Weights of a small mixture-of-experts language model, trained from scratch on English Wikipedia.
Size: 11 layers, 36.2M parameters.
Experts: 32 experts in each of 10 layers, 352 squared ReLU neurons an expert, 1 pick a token, a softmax router.
Training: a variant of Muon for the experts, 789M tokens, 6019 steps.
Below are experts of layer 7 (counted from 0) of a mixture-of-experts language model. Rows are named router (the router's row for the expert), up (a neuron's input weights, with its number) and show model dimensions 0-127. Each number is 128 + 32 x the weight over its row's rms, rounded and kept within 0 to 255. Numbers have three digits each.
After each expert's rows: a language model's description of what the expert responds to. This comes from a sample of Wikipedia text that the model never trained on.

# expert 29
router:104080115113136148155104160095154090109158115149118120118169142160150149134144179178116156127180133124122083175124133211108070052065101153088120102169140129126126122131115118078174106101100150139117151100133131170099136116157115169132184139119066123179071144102167170046110099102098094115154119132121084137139158147135093074171054161094095211117100107146159114126146126092149100179136
up0:075150111090139142125195139102131107166155149165076096157086111110168098133162107170167149126159090189148165119162081199086098082119085137185116118104164091171091138111133191182120150121137158122141103145080093147188112120093099160142098121103160177175110114148090155185100174157128102148118108106059089148133125118152076090055094074115133101130122112143087103136150096113136109112102
It responds to: Acronyms and model codes

# expert 12
router:130183142102164148118081158163198182194138102150148132139085080095090118109160096108142152162138178150107203123161110098116132190091107106124170171117118195149133109158173108163120197175128152148117163185113125116112110148087140126147130124109105143170150148070102114143154182157166114128123110078118159162131152138092188111164109148165195109100113175104126131174091119132093057118099
up5:122113066104111120067136190152133124079142179110146157133141131083127105134143122158113136170124150055112129146123108190119152117159091145118140117148128178056108093094162143094154163132087152144150103112111201031110104091200140085163097158121136098096167140083170101136107103132213123097143130176159136172149096147119141095136087153115141139137142118110205177103144144163147174103134
It responds to: Commas in prose

# expert 0
router:171111157197145176157113081157154137090112185172174124164125121125160161058156096112182134102125143108133196076140125122134093127157121084141155159084089213179122140123122129121145146156150140131148114166134115105112123095144176126102100170096131145126137097124175152190139167192166164148090135065150163127145119151110163127142063108069137111090111104139115128065051133142134102108184
up16:142087203122098170108170133185171121138106125173163117122086158120156121166172063117195145123150154147131121139092159075126027093138128146158194138163087126121136136160087070104152086108128121149157108075113117082177125141111137112105160096140134111150119021139142132159110124149118102101121150127086103085120142152121170079130155179122165168113153193110128071097152098136114150131129
It responds to: Table row-end pipes

# expert 4
router:116111073102165136057064119098102141143128107096127177115160112141075154091070154068131123132096152136142192100152098102064154187137142103188171122128097142125106121100120133162137136144126155185161161185135091161079139081117157086146160131111096143163060156084079069199162178117125123148103099167129125125127160101095118136143140123134155157128099119075113152119117097168146085096193
up2:134093110131142122096144085161125117065134137114126127093140135157140163118109132143150114194156156150131102161157087085120113187158069114086121111139120132088170125152104145177171075116073084175060162119064129127119143071131184081123136086126137071190123123123136126154115108132182140105044131146130136163111117104129176070135130131149070110166132160128155150211177102117155151061095
It responds to: Copular and linking verbs

# expert 7
router:158194089120146138066097136124065084091175103154077089102175127181154125144133102099135156137121090126101087129112136138171190106148090150065104102151122103096140142126142120130088074102135117135180163117119122098096091171110106147169170133154131165086105141106067117174123152087148095142166183108188148139109159102150166139142121180150116181146052119144072069134163081174142164133141
up2:149079156120121107150129169138153102134134135127137162150109083129148084152157117113207124100069151162158082113166164125135090150138100138145109087144207156123051098165139138094160109168138180164127081117036127060119120137133158109118139174177082214130157131077095182181115111159137118148091149144103153165122077127164156141095115094147108138145165125157168109137054136117126124095121
It responds to: Numbers and quantities

# expert 5
router:211103090130155125108151181135075119206101100151130150110152165133134146174123140155071132095146105083180095144090152101155149136119147112121113074150176087117159132158120144098142142089097072193133176119162036139115118142088124130111148137109197171120122121135154102096154065122074175144110131095070105061090158143138156136180152119139143097150156146153135136109132109126094162082184
up0:140108129085144117181156165186155138103165115134159177187151128076127151087128162062170126173118132113104127214156129109141113091145133127188113122157178103143144128138196114147095168159127206104147099139146164187153106112116111027117134115115139104145124106142142107120076108136102107126103109150169102145152132111117170104133150195105084118136203208090142076135129097135146164117120
It responds to: Non-English text pieces

# expert 2
router:167143168128116179089102119081138092142088097193144136123120097130086144132158103101119075100131087136100139109122053158103157168130125173128173067126118112158180083101150155134125133096200169095172109077088175097138139060117090088144123141130121104157092090110095144151135196094092172161145148084101148120128106056126171157125106167125124180145114173132128144087173124057156152104130
up0:079151061091103112100139198168115082099102119140127086140130158154150099143137140152091160090084083151096096092092163123091161096181081124107176107129104115080111107139123088138086128152145138112201167142063143096105135110080132114124102119096151158235155124134070122167114116113163150083128171156107174141131149179083124167123133107135100165125157166116181142157172147126145064166129
It responds to: Determiners after prepositions

# expert 10
router:167184181105132108117075114132138131184117109130105154156121160162098094099086151097159098117102155157116163171157090050091185159131119093183122149133095089151106126162097143166114118147147115188135175163136128111123074117106154104146170106056074081144150140083116123090175167132158064097109114095157122179123139121080134168167173178120188143109158115126147139122094122055095079129123
up2:114122124105141107092136122091161201061107113179143072113097189137156146122114140123113154136166125138122121091150195168101126098090128095102115099135069123092184122094139074091109148117154126111116156148112089152136134116118122169119187206087120125127166107044105113141132125191125140154142145098121144155082093118096135136213114103184101141154066125083160095148141134120059189104087
It responds to: Clause-joining conjunctions

# expert 21
router:153107064152166155149160121115116105079152116106124172096109103093105103110154173145129105132125122131146120176115151181172143186151102107132107117168178079155149113127130112150147154092194183058135120083117094105169174108132105094131130143160096105163080142071139129106076176109138156161080117186089142142174114128144116113141102204104107133174124181126079130166188207083111154128176
up0:095128171077122117183125094098133172050151097138135186100106080108110115111142134138111102101132135176119102106141112184106059091086140143179132108103096144077105134162126061161197134102156112089159134142170069108110163169144124148062086129125165114192113049161176164120149126135103163147080147120162114111123131172113158137062138115157128111143183148142149119156128076078109117120163
It responds to: Nationality and country words